Weights of a small mixture-of-experts language model, trained from scratch on English Wikipedia: width 256, vocabulary 8192.
Below are experts of layer 7 (counted from 0) of a mixture-of-experts language model. Rows are named router (the router's row for the expert), gate (a neuron's input weights, with its number), up (a neuron's input weights, with its number) and show model dimensions 192-255. Each number is 128 + 32 x the weight over its row's rms, rounded and kept within 0 to 255. Numbers have three digits each.
Before each expert's rows: "gets" lists some tokens that make up at least twice as much of what it gets as of all text. This comes from a sample of Wikipedia text that the model never trained on. Tokens count by the router's weight.

# expert 7
gets: " |", " in", " (", "'s", " of", "\n"
router:176112135134081098162154150138188123153129125173166152123143147137235100144141106116112098169166155144158164094124192102167127187129139145166059129184063126139141083074121101074071127162076103
gate0:135116117096127104161153144061153135147133085090117153118121120145128171101127118110128114093134159093094119174138110115163103145097066135123171108174119123124148089118145115151076155175097137
up0:111164104159162135165137113161203154128152161158119132138152181081118124144130088118089130127120165147147099144097116132164145118107157102140125137128081128142206067159167183147123139142135110
gate1:207168049160113195175145083158159123121100172132085134088189090167126080126129138115146074155063076127165085155147121156096142112067134094093139070121137114139131096102123137125119104116165174
up1:172164086110141093095165136112119134115125089249088156163067134106173101159093119131124146096138163091105139102160102170139120074121120134147097114146075120113155142178142160118183112124128141
gate2:116144138147180200096136151117176121118176169113126113112136108117148124162108140104116101080127126153138131075171157146123127129097141054160171130180199126124172178091083145124173123124134099
up2:116205120158173127100157121131145150172112134157123084185119100169075141160102126118125145178103166146135118109116129080083155096053095079101130173131155092156127140149098138167128164111178125
gate3:119106160171158091168129100144169144108092085158152117137120101135078112133158073177164131207088111166090155165111074184150134119150091187143166142163099210088129152130122109110132098150173114
up3:153094137093114144084153122098128134174151186080170167159128096169127158155064099102087126140130139169136146083173093171138143100113098105110146110184117170093132120203172121187125139144141132
gate4:091128106172122190131171124145054140130164179118133096135070178126113157142147135119095127097113164151120101116118143138081162080149066161126148136141092133160118125123072148120146103089137167
up4:132100137120106159137092151119087148149090124101120098114064104173116126171148107167120131126168151159099166191092093129170135150104113133135165114120176094172122115096106073137148211131069090
gate5:118112117143097148158096092111185155128089130150094109152133144154135130140187119135163112119125152102128120147113117146161158109176166132153138137144160121152105148116186184211134076185126103
up5:168134136104147139123156125114178115111145139156182120162159130105094150110110073115097153192173217179115107119134103122129162123075139125163187101154148125086132129117159120094155191163181183
gate6:087163140177140134118121123183129134161170089124136127142182141168156142152130092138130128138122136084172123097111171141080147148096148144099135126161112141179107089122095068098137139127123075
up6:163119125144135127128120122118153134130171078119151174133145111123143156103214149157118153142147086178071128065214182110131155097143167171149116127123172115117139109099100093132131095125098121
gate7:163226125096168141187160127165100124139130150171106118122119162100137157135073105131097142131109086089145146094092151101076151138166088068140102135081123132153117161125167170131087104042117188
up7:092123155045081109156163133103138168139157146142057204120138144079125092048062099138084100102124127091194141190185113092122130177159124135201081089055143121150088099120090135142112056125111129
gate8:093080132135146177062100096132074119104155173090156062178136133119117121146159099118109139129130105125116129076133144126183111107117159131173126105146116089171110140158090111084116120136155169
up8:063168145191124125136144177145050097101057107159163142138049042079193161131133129103171058141167185176136122136144157085045162149096110170117108141133127167088086194133135105133080110127097133
gate9:151095127113183089078056150161109176109130125107100068168112089161145146112168082110162106157115157170096076140197127105112136118150130141156091163118097194094104155125102151124122103096116153
up9:124137136119099136161142087158157179107108138125116135101067120187151146139167188127143090102133108085140115106161142056157142121080120148150167128207140116108134186138104128180094137074086095
gate10:107116094138154127135067123136126141043110085155126075179112133144113132152143092050155109145128128120114125170140139183168066096112067144076117185163103173129130128160135114130160186108178125
up10:109129191088126147097136124064137106148150111127173145119094188109133164105179168159073110110070117107057116117135177150111165116092167072118059113144121136136118131138090161109153072142062123
gate11:116152120119175100153139114220103126047174161090166068158123134108115123112172069104155140124125106153118163170163155134167180127137153131111101100156062096130139150159086115152152148153136067
up11:126069160131063088130128041123142197110097109136177146147111144163137120074132117129153099158130105104140094102097121112119152098115162117067092177059143154151145119122139132153126179114080112
gate12:098117131140067146126139093122116098095140078085118138166137074212142149204128164179110125133075161197110111136115137141067172143134077196108144144081108125098151092128146166138118155157180141
up12:147173153133155174119138120177143139089139133186186122180075086111148094113161115138093143156161158121151143141123115133113166088138161085130120132174069080108111137146101074108090145124094125
gate13:148133099151140110164166164199181089160131174175147059136110127083147101095138057149169129126155062116090101126139140166096160116163140091158142148157136158144122128167068100175086103182136057
up13:138099000103195089101119062127128156128112131171109137130098151153110116081103128116102123100112124061110100135117147141045125103141091142157112133118113102119082133173123141129134122132181091
gate14:083122105142166133151115155169171119153052098096117107094079142096105128160117153066113125146148108075120149129099159155077123152062157106105147089113137107209142141157144158152131108134086095
up14:095135059066123148175135107139120160107126124160127154162164092199123159148154148135129138181160127031137135117158118189134149105155109136098134175160198101110083148167168143077123113194195141
gate15:210143093167138082129143137091106143138112126124105138096081121098141108159123176181128165088123143093162116140136065187110130089123102216132069161132154103116121070143134143123090113131162110
up15:105157097120127131195130116109235194170128053112117140123097134179144099100130128180175146179114140135111121115142145103135070129146104148200112115135127119132126078151154113175163119111057152
gate16:136117114114093158127146119169134090135129135111163099121091160138125111235109136095140116122106172103174131092131158077159160090180174094160124107128083126194138163193116120081178152136110123
up16:112140235122172128163108118064146092107139167124143165127070079088155130082151150108107103093131157112119197164150164135104142171110073109139141072144116138077083099106092111111125087142150110
gate17:116086148178137105138144186042109158079134187118104136073090157133066123147063127144071088109157151037114121193137102130138159126129104105144157070151147099135162105163155172110187148164147152
up17:152074120120127122153092166098151125125094082076123140124070138123160141131078103062109063140133138085120158145100111138171132145102061101174170201168165105167194111174161098154111126138127146
gate18:135095107163123159122135145067061165112148122122099137086128198102069090127171133141137115106091135162145139173127160155159067107142151101133165193111114144135088136126134161113129151147140066
up18:101249167132113095149116140119148110156138147133143076140091115083117144092146075133107112165154111127147154119124079124123076158144128125073102134096134144140143172134160087117164131117159166
gate19:067204124093162191103093147152125098061135121158143122122114148157056115155136131126107105115144123060146114156126109185068140100117153193057140094097113124120164162144130164119076119077172136
up19:105123204103131144132079174130185154104136138125106127117146071183169085086132140129123137155119071148113098116141095147149114168120090108133054095093148147089122114150092100155133141103115120
gate20:134133090171151135106179121116066096063140111157078146070127111189099139144076059143144052091120112125123139113094147066049094172129061182132165162098175174135158139161125165149127087100116107
up20:140125146130140161118197138070157085160081110102118103124143113177107163092223108166147163137107179161121139070099131106180101151101111120163132115070137108083145143214145116072145121164109153
gate21:121174159123086110164063172164098151134167158121138141175123108140075148196088118121089180117132157116170127116134099110166173192119135125109135134142104117145168144150120067096123104126103125
up21:124123157173130181052106112089137116121162154134169080152191170130138099096104117147120084167099087113157151177194076134127085050114026091107163123092118103139087101112143117111097099141218105
gate22:135079119152099111096102134118153112130101190154109111187142140119119073111082071135130168117117126144170150158114187138133124056140083087102114105139162130143071132138155127135115129113173119
up22:152124116088136140129111132184087172147179111119139140185108147081164099086140103092153186134113167143122088124081168094117119103072126090137125096152067119157136147174132107095127107104131075
gate23:108039134123160119115085123159068123102126126090103042168160139112110147187158168077100066126112123082166133106129148175125127158195161121130179114148181187135125051132108155076117165126110192
up23:055122142169160105184110103080112141100099114114051083135108148119166095119140153108123143117182103118114155104092146128133188169177147177035110099168103052138141126121196078120144124142140097
gate24:096155109144180091156099216142141123136135129110162120129109101091088155140160163136148190107116140123089101120131100124154130172187064125163166086147131183193150148110112130139099123088162144
up24:137137186139148076109146098095166116133115144101133148082141161078133141143119173157082186149118133057127178125072172125099071140131135137154099176120170110118108151179098101191160116046123166
gate25:104170148113114177120099086100154194143132161129184117138143133165193109159104145139090112092132112104139106113127117118100139146184164126088174174102099119084150147139108073100164136095120124
up25:112140109142145173153058150229162084127118192146098090163119114102107133105120094089124189170126183175123139108136096109147114114091095116078131150094087156103120122102071115141131146154159138
gate26:149133111102131142148181142120174142126103112162035150100153205149130148141142147137136155116105144100156179186111102128078162079179100081120156089177119140118135144111187131144140120165152151
up26:124103125159148165138079120156061113156091164145103139135127119120132152154052173133099141113110111129173135160206106116127112159132080136145041126142099122119153102130116139158081160133130169
gate27:089113056179135144142111121103121152117143126168139134139130128140134083129070156107079131090137166134106133078148161126116073127150155114163091132122095164089064186157143103106163136165147187
up27:081136104120123093082070117113106203149144119164065161155185145107150143116145117138144155126042116085156169153146123143134158199110113133112109158161122115124126131125075129129143114089114193
gate28:113106113133110113128129129127104149134109145136092219096090060151094179154116076137171105166164119153136139093124142112157119118163193101145132166155137118136098134116056069157111099145155171
up28:162146142113156125189088192244145135104096117133116161109147129136122069130148109117137114130132127160121080086130098100119142146187198091110148120178107105102174137139111146126116129135136064
gate29:158082150187132106053075122102121148178110128086150122138201078134099112147146110155073142092135183122089121106127109116165117193164149127093082121133119131150146097198110152143108136150124084
up29:154084120085143135163102133140193089132159102148132162147113110090141065148115155131113057126097106077135109138162081141086094125150120115112153120111026114122148118128124137151113132071149171
gate30:069105129120137127074114102126186079110104178120149153110094095167110137176126142152083155098139191148169102080186151092155149146175139089083144173161098146165092110131116151093128113135157100
up30:123145166113158133174230158135179060114128119102101102100077080146129124167133121070132117176171113106126188130120156049139111145101189187085156169144142145175127099109075088101156080114148055
gate31:167137133120190169099121077119101136085111141116191099127140093091169077101154172166126111104131095131124186146130093124145105096106115137143129103152141149143082118087096079108192167092133105
up31:152106121114111115137114159124108049148111140107086099102114133154097172231120092125159142123194126122185213097129123138161091125095117122107150143131113068171149164141164114099151187099098144
gate32:120140145139105109160088165168107120137159196165133138155138142184133151081114169122125172170168118140110156121101149143118133146079162100120067133100111120113133136183194127216139126136156135
up32:130204130124128112176108141122078124119088079132131127082105129138148122084096112076134173213153159111169120173131131151127096044121143068083111140154099149071104090168249129116138117135129092

# expert 17
gets: "a", " a", "o", "u", "e", "y"
router:122109106096125158108111168190112080143080141098081132121112118070086134164098145100113145088086139111166145125131075143119137112149090090092150155150073073132109105076112135152155148142179143
gate0:183120074144170090147210092165123117193181108126126063142133113141124112149081137169097148128162140076078138050103167109158118105159097121122138132152096136104137103070097131152125132133159152
up0:239068114171157139098168100109156060124119135113121109160121079108092082141081133124018138133122110138091109096092125168178174126136149100113098141136112206130091118126169072160158160180161087
gate1:148163167119142214135125131097098170171081131130118073133087127121122160108120112102167139148073102117161163128117139146090173141119126102137167182097106129127138075104099092155108111140065172
up1:075153083127154155147147151196081173135228113101120128151097137097110109133103102114131089120059123132148133116057136136148135130085135101156124090093132101038145111119107123152099093152181154
gate2:161119157119084106160127185066152129091115123156140157193178102119130121142138112192157107103078153098059071072068102134106182150163165155105117086139136082135157157114160123138143165143069123
up2:104117105164134171101160098102120183110160193145129114068135139106190153107116134140098115132120117164135091150128167176181123180139080119144113122120073126167167148128052159153156104147144130
gate3:119102187088122145105145141163115132064147147108108144129160142143148139123186130165101135095104150189101108077153071131079113112160169179164165139141176107111179129064088103134109179139169161
up3:115141128141090108183156182138121099162110118180139125150110115174172099083131118147075105140110167215127103094176121118098167136142128149159147073148106092161088078105063129145150191213141133
gate4:094161099104160092124143090133116135087159129187130099128073073084060095107173120101137107163091140115134126130147145096162188077139127158123123082119095105149067111160096177085165174117070082
up4:104142162122126142153142037122137145146135096130099155157185087204134115071087124106141126159146125134080202087104111116137158130120126148110130149138131106079113111166136112094103141196059163
gate5:131205105134151083203013131089132151140112152140155148135125134042165102101145177148154104165107174132116163115153133202111150115169124136147126103172123102067123101078179082117152124139154126
up5:136150168133084104150137132130091145076080103135124125123131121106073101105119141193165235140095114128083178106144097112126098154119065154130173069150101195113130167121151170158062137078157153
gate6:135075163145090162134085120205145086068146167118146193133094128130191120116076068094102070145159160153149030126191109176180102161166090117153080087128151123110073125124175168072155169137159138
up6:124116146098111130051116210105155203139127138112154147134136212128086069184170163085168088119162151163157106108126142159139134130141137136182132132125127115085076063106160159167101157142062152
gate7:124122134127127134185126197114120153141155164053124111149071079096095129091092110115187114089142194115147163151117148138096121120080133140094090137132125113148073084173122143157117157120084117
up7:164168148087113132117087121118076190121126161117163129146143090119139120135148165072114166062109124120125131079120095130142111151122101092083111192138144129127115066116128130134122171060166126
gate8:136148164074105083152105102157124103108148125114117202176103097136117113131189131156127166080083096108102151168160119116185142120130082152217160142154190068080179050168047117090083114121111145
up8:128123071125104114121137105138148105054119185175140112125126147163139114157157162140072166065111159119136094151134163156177145104124125145090188103114134163178135083161144167165115159156097111
gate9:093156132179143124138113147149147097138208153160104122120119116079134078150116098126137131050187208129136143169055095113052092138114148118186116144101139126198118100141139125119152128160139195
up9:111136137121157134125141134167119080068210144111143115076120147110199114170144177126162152159173066191052104090111121148138148149138114079176153129122113169116138120128161157073120137121124103
gate10:133163089112144090154103163068131107098118098129199137119140140133133132187155073120074119084128184127063113098143105155100107158154082142140123157121127071175116166122126114154140145118106134
up10:151107121098125138097129083128154100121172162154109132056137134090148138156122138115128163151084145099091141131195193091186130130167107121156083080133173158123150140143081136158141085169148140
gate11:138103118149156154116125145091130098139109074144073158112115146194148158107168149078185122107124188111096157142172106091098148145127140059062201167156132101112152097162095166122116124116154101
up11:154123088124128137105120106116158184143170115155086148112047085104116126101115124113140061164186162081194174129123129105108064142138075152126130149155138102078105096115091148122097165153160139
gate12:131143140120133100119100125095075162093142130143142196184157117099165134110153172100167118121117105096103152112155112103141156091138141172103098130067114064116074193099178122145193178139087117
up12:071172153079180147097146133167151081167122136123100168109063136121086163092116130129075197156123115048125166146129113147201123134147157070083116122162109105153148101110078078079095154116185146
gate13:083090144121162106089145125129133090095100155136178087110128144116089091202107144114116096128119133170056126171093114152073197136083143125134171112120159113214149138173142079110082113118154160
up13:132166171116084091133143196105108187119049118127107092158166072068108167150145142153092126177179166113155122072099101159163160027141147121109091138142112065126180136125129124104080102135123124
gate14:139114117083121131145135084163150179185105155135085106158119096115119140120100161120109146153162112152167128125121154091088131059105177118130159188147126176109113123130120092111088078112149148
up14:134061136126132177118153105097092128120156096126100084123167070122136095160113090078136118147144159114166110143126164070079193110118126137139117147172125109104104107161209122173096087120133094
gate15:147047157153114150167101166141132134133118157145153176104205129170127115115113116070139142188116139111157085104117167092113064129114120126115111143130106149079158113180129100170084132136095116
up15:122127122085120130142143114152136149107124111114098125146131111118168068141133135156168110097156142157168073141115161156067177142108121149087105163141135101130123152174102089137159087098100123
gate16:166117106151032153101111140110133106132180131189153117103077139126165148069140157197066150186108138173146083160153155106064076098135094101104139157132090156128115117075117187156113155146124089
up16:121104128081093158148175092114132106114158129116144087144052143109089197137157121145131232125076083145143112134111106129130182136077136107121136166112085170171096087145105122081128137137101111
gate17:135159043078146111068129111176111150116153112157153106180124131067143173178161182123139143157164135095188099081156130176100130071131100103129145140094172102172130098164109161126164169155103111
up17:134059101122108149139151142157130136104071167158144122156096090127151095140146119080123110147173151152103122157135138134148046058091107176097103061135133175111171110112183127124117101115104125
gate18:111090147117155116135089139082132130075058128108090160070171113086097109068084064124121156189128141113140177114178129177144060107159112139143103145141081137136125155128084118115123081105096111
up18:153166172154145085117168119128078109125122078140098119105105155141133120127142105166120096126109125105108166144158106162154131186163038184162143129122145136109160099122102166083147098142097135
gate19:151192107127105104111081129085102197119128140172115069103112122129075142150139068142110139151123100062126112104147121112129118104111098137141140153077185139111169085214091177154129136159158115
up19:083131134213102182103130106147135131104058151129146126157068136118136162167121127147125093131207187143131104120107077175154093158117120136082132140082121122099121147141102086137149116145191122
gate20:102122172125112081127112128153089142127102157099144152126067210116102108134081086161108175129110062209091135098131149100119096135120025112146142116157128129097165133078126126153143139120109134
up20:159073115069077117106138106137107138158208129174139119109112119185172133088062102071106121135101130125162136107085200120091108101105109150136137075170122088087118128173092087165083159119135116
gate21:197142084163091078135143096162127144102100166086145114176090159131069105154142162158142141149109181142132065113149153114105109156127146146130124163134058119120191163101117182176114075161155095
up21:100139076062125168185141110151100097127162130176127091126149140107102161165133116069144155154172130193109136153116102174169106183090099146176145149143090173154099121109136125103102124107100107
gate22:119102099145061096117146107130144118127168186137107099119108090152166103189142166135143184095126068157133088123160158166130184119157116155111142089174111138126146088122092071176180144104145118
up22:151116152111113113120138109152147122151115140131140128098093085118136123133116145147157073094092110155121101110136152141096103147190165129117114097189227137109172169153187128138142146117134138
gate23:181160130104138118120111139135164172101131106108160113124138178110122138133090128175189086107157137135162135122142142219144193121176154140140127112143120121126130128061161179158168134051119124
up23:140071131142197129146137206171117157098145148182154143185111083142117115135145080152138113162107123158119135173141174156084105178138208160127069173137161139108077140145099156109110139162101093
gate24:061129148085193133155040141086179132180098105098103105153101123105114124124150136175120177166092128105142157129141153142202113133133144125182187083118137138140125119113162153132184143152124112
up24:183150139158113165127118132068143159155066146170147132145077101093144144166094121129112159147114118170130151056114158150147108124125157174123103117122079130148190168167087112165141121109136068
gate25:128165151169133097178120151107128118171141070095132178126087123126089147142171130081150101124139119098197137146193132055129130126120132145139155145184127089070182181177140098145120114093155134
up25:095073148160151142126142132167096131131140161198131110141111160084122127107118124125096138094144144131140116138080088151166151110140091105135122138121130138129081128069141159090122151067093104
gate26:123150175128165098134133141094149104138108102089116129106142206117143183146124131173078142128154123095090077122117113077120206113107114152122100150112087152125136154098154122156146086120081186
up26:177133127102070142148090123132097142084161143191140192089143134123102105101104156096059095184105144169136104143161129119181101048117134159097140164152069127092151094151188149122114132108137137
gate27:083074144179176086104141125089091071117137126125128170135123089101147117153129151143128147115123098146064179139133189063138064149164112115116159118131187110132125180116149156126133156097133092
up27:151148113163141118118098057101114155140179129121153134191149090143125143130112152079104126110178153080138101117115155090098093151116120077162171106121126168125178165124117106109148120105198165
gate28:165096073123125063114186165170103108087166183143170128150106154107145087160143121141115066114118096115146136082079104218146137132136143168139094111138126119125109156108127085093132186118099089
up28:147135168141154155152112069132098142100153153145067148097100123093133159136083186077135157116118124174090135182146118112141131125117141120167152126155108144107188158130113093130114146117108101
gate29:112126140131093083149080133151127159116154155161100147120110123106091102185083130083141120156133097174117080164182174107125165126134143153137143107096122118165189131137135102118140131123119114
up29:174139117149160128101121180094136083179112094192101099094115121096080135132102180182137114114164160064141192136112121073109175137066116116155114147140133155116118077127179149134129078154179148
gate30:159176169090091177152158136124136114130158178121148125099158126139116089160078122131113134095145152125155125096108185075088123209152094120139176151175165101096174220147160156134148088101118124
up30:090134118133144098105175114149118143133093072130139119150131134117136186158156120173168113183070099091151144168105120147107099067124159123062147104118078210101110112140211193133168155104234104
gate31:110069085192072123125127151129146113048141133155202172125100106138137145113135106173188101143096155141146087174173109139068078135148086125057156127119132173139105113102114130141137096115125151
up31:085153168147176150131106160123147078104124164108141165092135105118034141047123117152160153102090141164143163193121118117198139110176101049133099103055172149163106166110147124136094147138110163
gate32:109192080174125116115062105126133133108151096174163104174090127102142108191116148078101130126191164204146097087138117168145055096141139114165089101148152098131178110112130152102126191143106127
up32:167123160078118121126098141167141130151133126120146176154135183111117095136072115105135117102118123179100157166136120177107150121104107106070151152139113190111165152165109106084107065101107107

# expert 23
gets: " the", ",", " and", "'s", " his", " ("
router:171125126090168054126129160144129133119136083182190173142120140148123117136219099128081109177159108129146145147104173142164120121079135144187083130177159127110135098150100098089069083140128104
gate0:148161158071123142171081110139108122097131115144121143123114137138126125210138127151145128164159142129178169111141116109191148065154182166146130135173118128160118157151110094138117086128112100
up0:139096104076104144158101141158169190128110107064173164158136066112145161154157106076120050109124145166134126056106122128106177115188131163115094158135164152169128173060086135074147151111092154
gate1:115154185087096152137114107043093103117179130099150114175110119043149156135158105168122093133119139192125144137135118114103145118083175072115163110120072115142151122138152092094071161187165169
up1:133089140102202160115116139136146132121095143119124138106100068145190084086143120065111133134127113153177106121057110156130043157169084161095090118084136086118114182093205100131145093137140184
gate2:135158159123126098144156096118104124133097119135182120111112085135086119095108086131142126141136125104113123131106125136118115090145078143140147123198097116154171086154168100184187146131116207
up2:132148156117162116137155249135145124107100156116100141119192103179214140114146127143121154144139158127114173097103157151129104078131140091104141164100111062088164110127110127114059129152117069
gate3:143121152106121074136099141102104205152145102148093117061154131123133102105114130095146133150094130091175091111136133098129096149177166099090161146117090165145070208106080138154118085102117159
up3:117119108142132144098126140119171078100112164117103113100149098190104156194129118131091087134118201112138162170131080138159168122146170134185152107153085139117167093157103142114150140121084098
gate4:164099095179107197193212112124222101120128165122024115144139123095135156153110165109127134106145138152124154102077174146101066176157104109140132112145143138085096129124106125162140094112169140
up4:111118107082110116201091106155108130151162159180177101099152121152136174143186080136140114066138175082125087193154076146129182043168110094105073132106109149150172155136144134086124115147115165
gate5:135075121157073166071093126098125127113135084138130111182090197136151141104191136120146162117177131154109146133156095113128146188125165160139178119167127139118112074129143144136094128122117081
up5:082118075112154100179133112108119147130135102114093085131096173095140091156087151157183083117108139108110124190054164093142123116131093167154115104109120132176081083141167095111098137206115144
gate6:077128170115129140118103179124143084173093166151074136126114165127108165156135093090152130062137157126147109127142146098032112079142127079165097119094134119088127152141106151055168140110102100
up6:068122120081136210133177113133126106020126154129132129168122128119130169108089163121117125157219161135118156141177083146145110158112131155119109104145067161157151144122094067122136119153100102
gate7:171156112170096141138076099129136158179084107087146105137146075121127121132153061108167136144150138132106104150121133113120155118107137140141146095107079183126169130156132066083142137189092132
up7:098118170147090140131154080144142134138197069131108159097119137181082115099133190149118113127140139153129145138096131164165124161142185135089132111181106161122126112165139190149106100195073142
gate8:140150065161094149181180112088115138079124107132163084093158094101113103119108165111119127103122103172161193110124127126151133113112144139085091107110172014117179100142059098181117148099071119
up8:109139170085185129078152158139129176106135073130109153152172092149086166128157129177084131169148140134086109094060105094101130130141163162154137160135163112125107141123109162130177110150147155
gate9:120207113140058153075145131137144152154163118088199188117179100089146184148137093111097120124156105120150162157146119117174114118207126092215048146144128127169103127125111168116111106127173115
up9:131125128151154108117138130076140120093165065111152124168142080092128174111131110104165141147126166105084097104147140149092122096142128115140138154197099122085127204147112141174130083131122119
gate10:135166125098127181085162107092145147081102109160171106111103134160085137118102157080120139144120154098132130106141141125171147161175163219132120087137082179126078092127090163128093102139090104
up10:106122043195107131162137136132136129167117113112113174122150135141070145113154123136148138104155082177142154129108159201130111134134074071070113119135071075132157185126155133191079159113160090
gate11:147135111186114145095191188118109171137133131209127152157108126097140144090085106143135129101129147074148125124155170102149100107113116130152090118140103143168133145121071132167107071148137160
up11:096097073108115141132159139164143123122179126100074107119115132092073170161113143104141123162170129133083156122169165083149170054118114115121143185131125137112104122135134135106158130127129138
gate12:119113123120101126093126163116081126143124160114131084099096129126074107102154113175136106100107149117152109117183084173146117147158159105125088088114137207130109131181114132137182083132130091
up12:073139132133150099083172100111126209156068142168159154124159143147132187124097131149124166135143176109069168178110115106077131122090131104097159134114151121131128105164141104169150128152111134
gate13:081195189116097125197212182180111098142183150095050119116118103143145067167137127100125137127159175159103111166113143139143076150135147173138124164087106179115162106123106179129085112117191177
up13:141214116153068146132186116116130084136088145164136094172127153096167120140099123129137057159122132184108125129169117128145152127068157091071161120142082096156120101104152156081132171142105135
gate14:166112149133214156156125149163113074123133124155104119083119084130153146130153120083125127175117091115126100094155157105100126098109122112103100129096117174184223099164098089104114134135129145
up14:167201121145133078048181111144102128088137107151150084159138124137061166138072146146100115121141103050122111088216140146127139131144098134131056100140095155156088133159091133166124127125150103
gate15:108112101115150096136121138127167164101119044126117112143156078118141157105160104126164118151088155154098131145165096132147134185154136121119108144210080160167156154133107182147113084134173178
up15:126075145083165118101120156126130142109068069130102110114163077145115059146155086128160101129163127143180157160117081147159053159154163136183086126178137138131139086130126162161156169065074090
gate16:118071143115076087153127158120117159128143141160160117114098171126115165101155125143135087123188125069119163164164130148136145136137123081107102196127089103119130136139100141125184050117106137
up16:123158136108117121156144140129099113151143118199161119099094175092170123132126132077101142130196095195085112137123162145123153186117177120118159124089171149155155152160091123133113105110114138
gate17:102092170133133083136114065105079163191215182157097117120150084165169169117100140171154172156145154120111169100140137096098111106121166159158168158110116119127086136119112053154195121149176104
up17:132149150127147101197152127086100111193129129053154140145074128156123131147149108159096101104174148090134124099072130179175098083091205087131166107165163103069158075173112157114162116183160192
gate18:136097079152125098107180096109064176154141121145074154178108167108105096082086134096186155106110147150138107057159121136084148095155130168103149149151139120141115128190137076129144196134143125
up18:083115151146131164130128105138147134150121100145187159076111083122065093170154082100087139087139106085105100122113212111103167148130124143156107132127124121131156170160135149173166126135164144
gate19:140128133145132103103113124143134155170163188133185106163155106181169160071126075140122098139124122130119047185076089134124147128126166119143097144177157150094143099135143167131144138135101105
up19:116144109188103117085160096092076139122213136150118113127156115125092122149101114175180107080150127111171147102129116162207130120111150150094077135096115095165181117130121136117142146110119091
gate20:105123166123186081144152098126175138132170162157189200130112150111206158117157082149117117052125068144118094081144154118085118087148109194135169163124147135118138182129116113113135113109073175
up20:076195102063103050106130154170121141158165151169136086113198131105134097142132176093108106164145180147090182050153069104108104163121161143166098108111095087106068138215089179113142134103121126
gate21:142099165075071089149127148078196164181145173116129134057129080190108161142096100097127159161126172121164126136129181074142161173142181140152113197128123161136150082101121118177127075167095127
up21:168143154112142026150133151124108093143126151099133133114064100156110138096119136172140132122138124129100097083154098169134099126143140082116106115179128182189102137083129132044090131174191177
gate22:129138190161097093103125119116098077130139167113131125123095132125091094124201080121149113118097144131137109127154133113152084149092132161130137164142112079090069150153120118134193136144168148
up22:140138192068162151145159112121146132051131121118142169163125146148157086110085191104157074101165149134120094146186100066114111103128153150119121135138097105122204108135146133092142137086149101
gate23:149090125137141127138100122092136128118153158166138116119206091168073165180113130135136145152038094122117129170104120107124148136135104105142154144154164132158109170094125121124135170144121185
up23:180176063148136104102129121138082071141102197150156155078081122121119173097147140123141145096150146103082131174157151106100136158130135082117131097199150121129170171137136131147125095122107195
gate24:125088128111143084125067132173149121219154112133120046164154141125145085145102128107183155189130138096146174090073143164082181150092113101111134082224117110134136152109166091121114100140157145
up24:153148093132113097186150138174086182101108037137113129099178103142118158161086099061143121121179130093086120125172107098104147123131212120151046151126148118152159159143213126145099125137188152
gate25:094064135177144122101159140063135083145092146125132085094084097116138087084121082116190117112141155211139150110109037128116163148125112111105124134105142180184163170154124071102147095150138144
up25:133127159115070117178120122106092094146188138120150153104131142115111097101145127139137103093075136126166069178061106123099115150113134115111064132115099111117096138126120097119162114171122186
gate26:107125147089177077047082166081098102137129106123116121092102104103123142153143131141117134087080190128127106158177128136119183147168075159078160103129076162097100118155118117126150116138128156
up26:135122118103154148125077154167129082109163093145156142139139133125083094086097097149115106030122089121124068164102120114094134133104061160126143149126171139168172149118083104079155136115167094
gate27:110100147084085099193194135129145169093182158111123166103142098091177100176148111132151149127121119122157144158154099198140051134184117091148182105151091147118153184162084081103129106193180162
up27:106193197114069131176139144098117135104109092094148133143099091152094192176133150116197144155150110139133141124124155082075156082180153178121096154170111104122122136103154108114124159075084117
gate28:118123095126144063127135166143124126136193118140128113113102097119129115214212153038112148141197134183190122177194162120148107152122109118084116174142111127130136125085148155133094157102168126
up28:118153175120160145117113083097159129139106164169186140130147204138126190131098141176155095123096089110101073069105114110155153109180079173154116144138124139092083086168123117218115180099099140
gate29:103104043111190124070110128119068106100136134089133136133115168118133152134086173111127141067180160150159097155185102039107158123126140164077112112118099129202111111156191159058128151155143101
up29:133057138121158093144103130147118160107160070204142116142090123128086100152135126114077126134090141076098131163171068151149149155141157088182139122081125064102143156093107125174147122087163141
gate30:201112104144118160097157091116147087119081089122128156135166143176213090121123047101175160163154108100071158104111144183134121115109174193107152121159027164115135065154165138117090136192081117
up30:127131163081117116123170140128101134085209113103123147104124091065140141106160145157113134146142141184135140071143110065081155082153154108124064140103087090088125165044039143141085054116114100
gate31:127123162105102147122077132072077138135142088127174080098116149110118145165088203149091089117090156055098119101110142089142139096128094125164124089140176119142157155125115152143101084127120110
up31:129124116136129162156105129088162099183157099167140138077151167162174120172158105109154150123169135171113140143085168170126129126105152159137143128120052148048128088115205098075111111161117117
gate32:149127146088121084099228139111119147114107115077163152173127071093102106112158131186137175150164182155139092154132125080198120132125113101151136093184086123096093177146158122160171089097182152
up32:164127115170136119134163161162070170171138144181138186101112144086137159129096124143086053097165122183126161168186125126056126134129165178118138097106181100123078143170143109100109162219131122